{
  "experts_per_token": 6,
  "d_expert": 48,
  "moe_layers": [2, 3, 4, 5, 6, 7, 8],
  "balance_bias": false,
  "init_std_router": 0.0276,
  "lr_router": 0.000753,
  "n_kv_head": 2,
  "norm_place": "pre",
  "norm_eps": 1e-05,
  "attn_scale": 0.125,
  "init_std_o": 0.00921
}
Below are experts of layer 3 (counted from 0) of a mixture-of-experts language model. Rows are named router (the router's row for the expert), gate (a neuron's input weights, with its number), up (a neuron's input weights, with its number), down (a neuron's output weights, with its number) and show model dimensions 168-223. Each number is 128 + 24 x the weight over its row's rms, rounded and kept within 0 to 255.
Before each expert's rows: a language model's description of what the expert responds to. This comes from a sample of Wikipedia text that the model never trained on.

# expert 27
It responds to: Table cell separators
router [141 136 144 143 171 159 141 114 160 136 128 153 150 141 150 166 120 122 106 118 120  99  93 103 122 146 147 122  90 140 173  79 160 152 121 112 118 155 117 122 117 136 139 153 117 161 153  92 159 150 138 152  73 160 160 116]
gate0 [154 123  88 151 123 106  92 135 154  94 124 153 114 136 120 161 112 126 135 121 127 131 116 118 112 118 118 120 127 163 130 118 145 145  87 112 108 187 150  82  79 117 171 177 153 109 120  98 125 125 118 104 132 159 113 133]
up0 [172 116 113 115 136 157  87 111 119 121 167 142 128 137 151 147 151 106 188  99 135 156 146 100 163 147 148  98  72 171 111 131 115 116 137 128  58 152 101 148 108 112 152 108 144 123 123  77 171 130 120 119 112 140 131 150]
down0 [126 141 165 152 131 127 148 138 106  98 113 150  91 139 141 132 118  82  92 108 104 143  98 135 134 148 134 128  99 102 106 113 181 119 119  84 152 115  98  93 147 124 152 113  81 133 112 174 141 148 156 146 119 118 154 131]
gate1 [ 92 121 146 121 113 129 155 123  80 135  83  90 114 133 116 134  69 121 125 125 107 128 130 185 128 114  85 150 149 142 101 168  93 121 136 142 146 139 155 138 123  91  96  93 108 165  98 142 130 102 114  86 108 114 105 146]
up1 [133 105 148 157 131 155 125 157 140 127 110 171  90  97  75 157 121 128 110 122 140 113 109 129 114 158 123 151 119 104 160 108 125 153 109 132 131 136 105 166 153  89 123 145 152 153 122 140 117 145 101 115 108 106 116 118]
down1 [146 109 161 100 101 162  93 161 171  90 161 119  95  91  96 105 112 129 129 131 134 131 125 103 107 127 117  98  96 105 129 130  96 151 128 125 156  93  90  96 144  94 104 148 130 144  46 167 145 112 112 143 156 140 145 146]
gate2 [111  98 115 154 157 127 126 122  96 147 192 122 160 182 146 160 115 100 158 132 143 118 130 153 114 121 110 157 131 128 131 143 123  76 112 121 141 129 135 117 185 144 107 145 121 121 125 139 109  97 161 114 118 142 148 142]
up2 [112 137 159 127 100 107 152 116 111 129 118 111  91 146 159 136 142 145 121 158 124 101 156 126 111  88 135 125 121  68  92  64 144 103 147 134 102 147 142 114 145 125 123 173 129 104 124 160 149  90 106 197 135 151 100 144]
down2 [159 104 145  95 140 143 117 143 103 132  78 114 145 132 124 169 146  83 141 155 130 150  86 168 135 200 109 170 140 167 105 204 122  85 124 139 141 106 125 165 168  94 121 139 157 152 124 106 128 127 134 113 112 137 177 129]
gate3 [ 99 136 141 131 140 153 149 114  99 119 103 154 120 149 107 148  71  97  58  99 146  66 116 104 176 150  95 140 170 135 157 137 149 135 122 152 145 187 134 139 169 119 115 136  88 144 135 172 139 113 114 127 103  94 159 118]
up3 [112 132 167 102 128 101 119 151 119 134 133  99 150  95 155 141 125 103 106 120 113  67 139 141 120 127 162 104 139 134  84 133  87 156 126 155 148 140 108 121 149 133 134 149 109 149 114 140 120 135 128 100 139 220 107 143]
down3 [132 114 136 107 126 104 133  82 108 154  80 117 129 113 130 137 124 117  99 124 112 125 124 144 137 146 154 146 106 128 154 196 114 144 142 128 104 127 124  85 114 109 120 155 101 156 117 155 143 121 151 150 115 130 111 123]
gate4 [116 115 112 147 112 161  83 184  96 108 115 126 111 142 165 139 149  90  94 119 112 164  56 135 129 110 109 159 145 112 111 144 134 135 117 151 167 150 134 160 129 150 133 119 128 127 122 174  96 136 109 132 107 105 130 197]
up4 [161 146 113 164 142 133 116 138 116 127 147 140  92 151 147 110 140 161  99 121 149 158  47 125 145 131 138  88 133 121 142 141 138 113 138  89 120 106 114 149 120 174 186 125 141 143 110 132 119 155 140 141 103 103 100 148]
down4 [ 93 155 147 104 136 114 120 134 142 126 100 116 133 160 117 133 156 147 121 142 138 189 110 201 138 125 136 118 119 136 136  98 160 109 108  78 154 115  87 120 159 122 145 106  93 133 148 148 132 130 129 117 105  94 139 149]
gate5 [142 107 145  75 117 138 119 117 121 141 138 142 144 142 170 104 126 153 130 132 129 185 167 150 111 131 106 114 140 134 113 152 121 132 106  95 122 115 148 157  89 133 137  67 144 120 114 118  99 129 135 116 103 118 166 139]
up5 [125 143 147 103 135 147 107 128 152 143 160 134 118  96 108 144 149 111 141 118 197  84 103 122 105 130 163 123  96 142 131 110 128 166 101 135 129 125 119 141 107 116 115 160  72 136 162 105 128 135 175 142 143 158 121 105]
down5 [139 153 131 152 114  93 102 149 104 128 150  66 163 132 146 158 106 131 116 171 162 144 133 100 157 107 100  90 129 167 119 172 125 115  99 180 117 161 126 128 151 135 124 119 126 146 108 157  79 140 130 110 139 147 134 125]

# expert 54
It responds to: Table punctuation and headers
router [167 134 133 125 160 137  93 172 179 146 124 136 191 123 148 127 105 136 152 156 136 119 152  96 140 120 154  82 140 130  86 134 142 126 115  90 102 163 141  94  84 121 144  94 129 101  88 147 107 118 151 131 124 115 130 137]
gate0 [163 101 135 154 127 142 113 114 122 127 135  80 146 154 120 127  96 104 140 110 125 105 118 131  83 111 121  91 115  92 116 143 119 155 137 100 136 134 136 150 143 120 109  84 163  98  85 129 114 146 120 122 110 129 185 153]
up0 [138 115 103 149 105  74 148 137 136 115 130 134 131 130  74 130 151 121 173 130 129 126 129 119  86 122 149 139 150 138 137 147 139  83  92 133 168 130 147  93 121 138 163 110 168 121 133 130 132 143 114 132 103 134 102 107]
down0 [104 109 129  96 126 141 155 126 113 124 123 133 146 130 145 129 119 118 104 132 123 151 118 149 129 120 120 159 152 123 131  82  96 119 130 150 131 131 152 181 123 171 143 126 160 103 129  86 123 123 141  60 174 149  84 110]
gate1 [144 103 123 144  95 131 133 113  98 105 147 126 107  88 138 179 122 154 164 135 136 101 128 135  86 124  64 105 107 146 157 122 122 131 123 127 123 183 136  74 136 132 103  97 118 126 121 126 126 133 130 114 133 147 112 117]
up1 [139 145 132 128 112 110 115 104  93 112  94 113 111 162 148 149 140 104 104 112 118 148 135 107 138 115 145 140 117 148 103 149 121 106 129 143 124 161 123 141 160 143  98 151 146 159 100 138  98 169 124 128 117 129 152 136]
down1 [148 121 133 102 111 162 136 111 112 143 119 137 119 158 123 116  95 118 137  97 115 152 136 134  81 194 114 120 120 147 138 140 143 125 123 132  92 121 129 137 112 151 118 153 103 172 151 129 110 185 132 111 113 137 153 130]
gate2 [168 115 133 144 110  94  96  99 140 148 176  75 142 102 120  98  79 108 180 124 151 111 102 116 117 130 142 122 157 129 101 129 161 117 165 158 147 116 147 126 165  95 133 136 134 130 140 166 163 183  92 140 117 175 139 152]
up2 [136 137 140 107 114 130 114 112 110 124 109 142 112  82 114 143 148 122 104 139 120 108  74 137 131 151 168 113 129 144 189 138 112  89 142 142 162  94 140 138 148 114 140 125 138  76 173 110 127 129 135 131 111 158 151  92]
down2 [114 138 136 108 117 146 147 133 128 127 156 100 131 173 132 119 130 133 129 143 115 168 128 178 143 122 124 117 106 140 103 142 111 146  89  92 118 151 147 108 121 171 144 107 116 102 109 147 108 112 120 119 118 116 160 103]
gate3 [131 149 123 134 158 151 163 154  80 135 149 137 141  89 187 131 173 118 101 147  98 106 159 148 134 146  91 134 136 145 123 149 126 150 106 178 113 103 162 146 134 126 166 124 177 109  93 192 131 125 138 147 111  94 154 129]
up3 [129 179  96 134 163 127  85 181 139 127 138 148 142 106 111 112 129 122 134 158 137 112 142 135 117 132 146 103 115 165 140 138 169  98 121 165 120 130 123 126 164 125 178 120 111 111 102  75  82  98 144 117 124 148 176 152]
down3 [175 136 124 128 144 121 113 106 151 149 126 111 142 124 140  92 138 118 113 119 124 173 131 156 140  80 102 144 104 122 115 142 102 150 136 146 136 106 119 166 120 128 127 106 126 111 109 169 155 101 138 109 155 108 148 135]
gate4 [109 117 121 128  97 109 107 146 164 110 131 153 161 141 117 123 104 101 108 149 112 128 100 112 155  89 118 114 133  89 126 143 159 104  92 132 118  73 160 134  99 144 135 142 149 138 147 129 103 138 123 130 120 110  74 142]
up4 [134 132 121 110 106 126 141 103 122 118 121 142 139 147 123 106 141 174 129 129 130 133 123 124 127 138  94 131 142 108  79 174 117 128 141 129 109 154  72 145 163 126 153  98 154  99 151  77  85  94 159 134 161 131 105 163]
down4 [138 129 149 127 124 153 190 164 146 177 173 144 167  85 137 147 128 108 109 127 107 140  99 117 108 123 107 118 153 108 151 142 148 178 133 144 165  91 101 132 113 135 125 121 135 146 163  82 135 124 136 141 105 127 120 125]
gate5 [146  83  89 123 145 140 106 108 108 163 120 115  95 129 125 151 144 131 125 130 118 157 135 133 143 185 113 106 118  92  83  99 112 121  97 158 107  90 109 165 102  99 108 105 168 150 105 143 131 113 151  99  84 107 108 102]
up5 [148  88 161 141  76 135 118 139 106 114 116  95  87 135 146 127 125  80 109 112 141 121 116 122  98 136 119 171 108 134 132 117 110 118 185 173 153  82 115 118 107  97 117 132 174 164 131 181  90 125 129 135 120 121 115 166]
down5 [104 152 152 137 188 138 110 153 114 142 132 141 139 102 120 120 138 162  91 101 140  80 113 137 111 121  89 146 138 134 124 156 141 119 134 120  99 143 127 161 131 106 132 138  92  84 157 109 119 106 115  99 110 107 138 121]

# expert 37
It responds to: Table cell separators
router [133  75 137 146 163 124 122 112 117 169 120 117  99 111 126 172 135 101 122 142 127 128 144 158 120 149 146 104 140 142 163 112 125 109 132 141 126 148  95 117 133 145 125 167 152 161 154 120  99 126 167 117  93  86  90 151]
gate0 [114 160 181 142 120 119 136 133 130  82 150 107 128 137  80  89 103 153 110 100  85 143 125 105 121  88 118 147  81 142 104 153 137 144 132 144 119 143 157 129 137 127 142 133  66 112  95 144 195 180 124  80 168 116 105 160]
up0 [114 136 152  96 125 146 118 152  93 120  84 152 116 109 151 105 142 130 101 107 141  92 145 116 153 123 112 151 118 121 134 159 101 120 110 156 141 121 115 174 102 155 145 107 146 163 129 163 116 138 126 100 116 122 104 212]
down0 [117 122  95 154 149 169 104 101  89 139  86 131 107 138 124 172 131 101 124  96 128 144 162 118 196 146  95  96 137 120 172 112 123 125 151 131 127 112  66 124  90 127 176 130 158 172 154 125 127 114 153 137 146 108  98 129]
gate1 [114 108  84 113 110 134  93 115 147 113 116 131 138  97 178 122 137  95 145 130 112 165 135 113 107 116  94  89 111 164 169 131 110 117 137 149 126  69 114 130 112 124 147 124 138 104 127 192 111 146 152  95 116 111 159 122]
up1 [149  96 141 153 159 120 150 151 123 160 133 130 128 148  96 118 122 157 153  97 125 110 160  89 161 135  98 138 145 113 171 121 143 114  93 148 120 143 120 111  86 138 107 133 152 118 171  74  87 127 145 123 126 103  83 136]
down1 [129 146 158 101 119  97 118 122 106 127 101 102 151 137 153 124 103 126 129  93 109 146 128 117 108 174 105 109 126 104 126 113 117 180 172 141 108 125  90 141 112 151 138 141 149 135 143 153 168 144 147 139 133 151 187 136]
gate2 [123 132 159 101 127  90 128 100 134  96 126 133 114 103 132 124 132 140 147 132 153  87 139 160 145 121  93 154 113 143 164 112 112 137 134 131 147 133 152  89 164 134 123 136 111 112 135 131 152 151 128 118 130 151  89 116]
up2 [106  89 139 151 105  88 173 112 132 125 134 125  97 126  92 136 129 144 145 143 116 116 129 125 115  91 153 166 146 133 163 139 139 108 154  87 124 115 144 117 152 132 126  88 130 121 149 145 148 176 106 137 120 115  93 162]
down2 [140 112 129 122 162  84 141 123 108 157 121  95 147 122 143 137  92 117 138 127 131  63 139  96 176 188 106 160 174  85 103 138  96 134 100 140 128 167 132 125  98 164 150 151 159 114 169 152 116 158 156 132  80 115 120 141]
gate3 [103 121  71  86 115  96 124 112 108 141 149 138 120 135 124 128 118 129 174 158 118 135 144  90  99 116 158 120 144 111  82 140 149 152 126 130 113 141 156 141 123 144 109  76 160 134 136 148 148 108 104 144 145 142 121 133]
up3 [117 161 109  94 131 119 141 139 115  83 150 132 116 126 187 125 127 125  87  97 118 141 122 117 121 157 122 133 152 116 107 141 124 149 137 134 120 137 151  94 128 143 108 112 129 147 124 123 116 129 139 137 125 157 143 158]
down3 [112 161 135 147 131 143  86  69 119 111 124 141 147 110 173 132  92 131 130 138 142 143 129  61 112 169 103  99 168 155  98 125 194 152 109 104  98 161 106 103 158 162 139 163 126  96 141 129 133 112 125 118 103 102 147 134]
gate4 [127 132 111 103 131 107 111 152 144 126 133 101 123 112 187 117 149 142 136 109  82 144 133 108 114 145 113 130 148 135 119 149 100 134 129 195 162  97 141 111  95 125  92 155  82 114 101 128 118 153 100  80 137 102 122  74]
up4 [118  72 126 117 113 143 156  83  96 138 115 116 110 133 123 130  87 124  94 123 116 120 151 126 124 137 156 145 109 152  98 133 138 184 132 164 125 155 156 145 143 102 142 105 156 118  93  98 152 143 114 146 165 159 162 106]
down4 [142 133 125 132 115 149 125 124 142 109 114 139 139 153 113 159 123 100 138 170 130  82  96 131 129 142 136 140 105 140 147 166 152 121  92 121 127 103 160 135 186 129  77 161 124 155 137 140 119 114 126  71 137 130 146 122]
gate5 [145 120 125 105 146 105 155 130 102 103 157  81 103 141 153 102 114 132 108 104 159 153 146  83 129  99 136 171 200 158 122 177  90 144 123 141 115 111 120 112  73 108 187  98 134 127 109 138 140 169 107  90 111 129 114 101]
up5 [ 65  81 112 150 139 142 103 122 124 150 144 170 117 181 161 143 163  91 136  85 180 144 149 142 161 104 130  87 148 172 109 153 136  89  91 101 121 123 113 115 137 129 113 160 145  97 124 145 141 145 149 140 102 129 175 125]
down5 [117 121 110 101 114 114 151 140 143 137 191 159 124  97 131 120  91 124 122 140 163  93 149 142 124  92 134 127  75  92 134 141 182 132 110 127  88 141 112 137 103 130 154 142  92 103 105 149  91 161  93 153 149 167 113 137]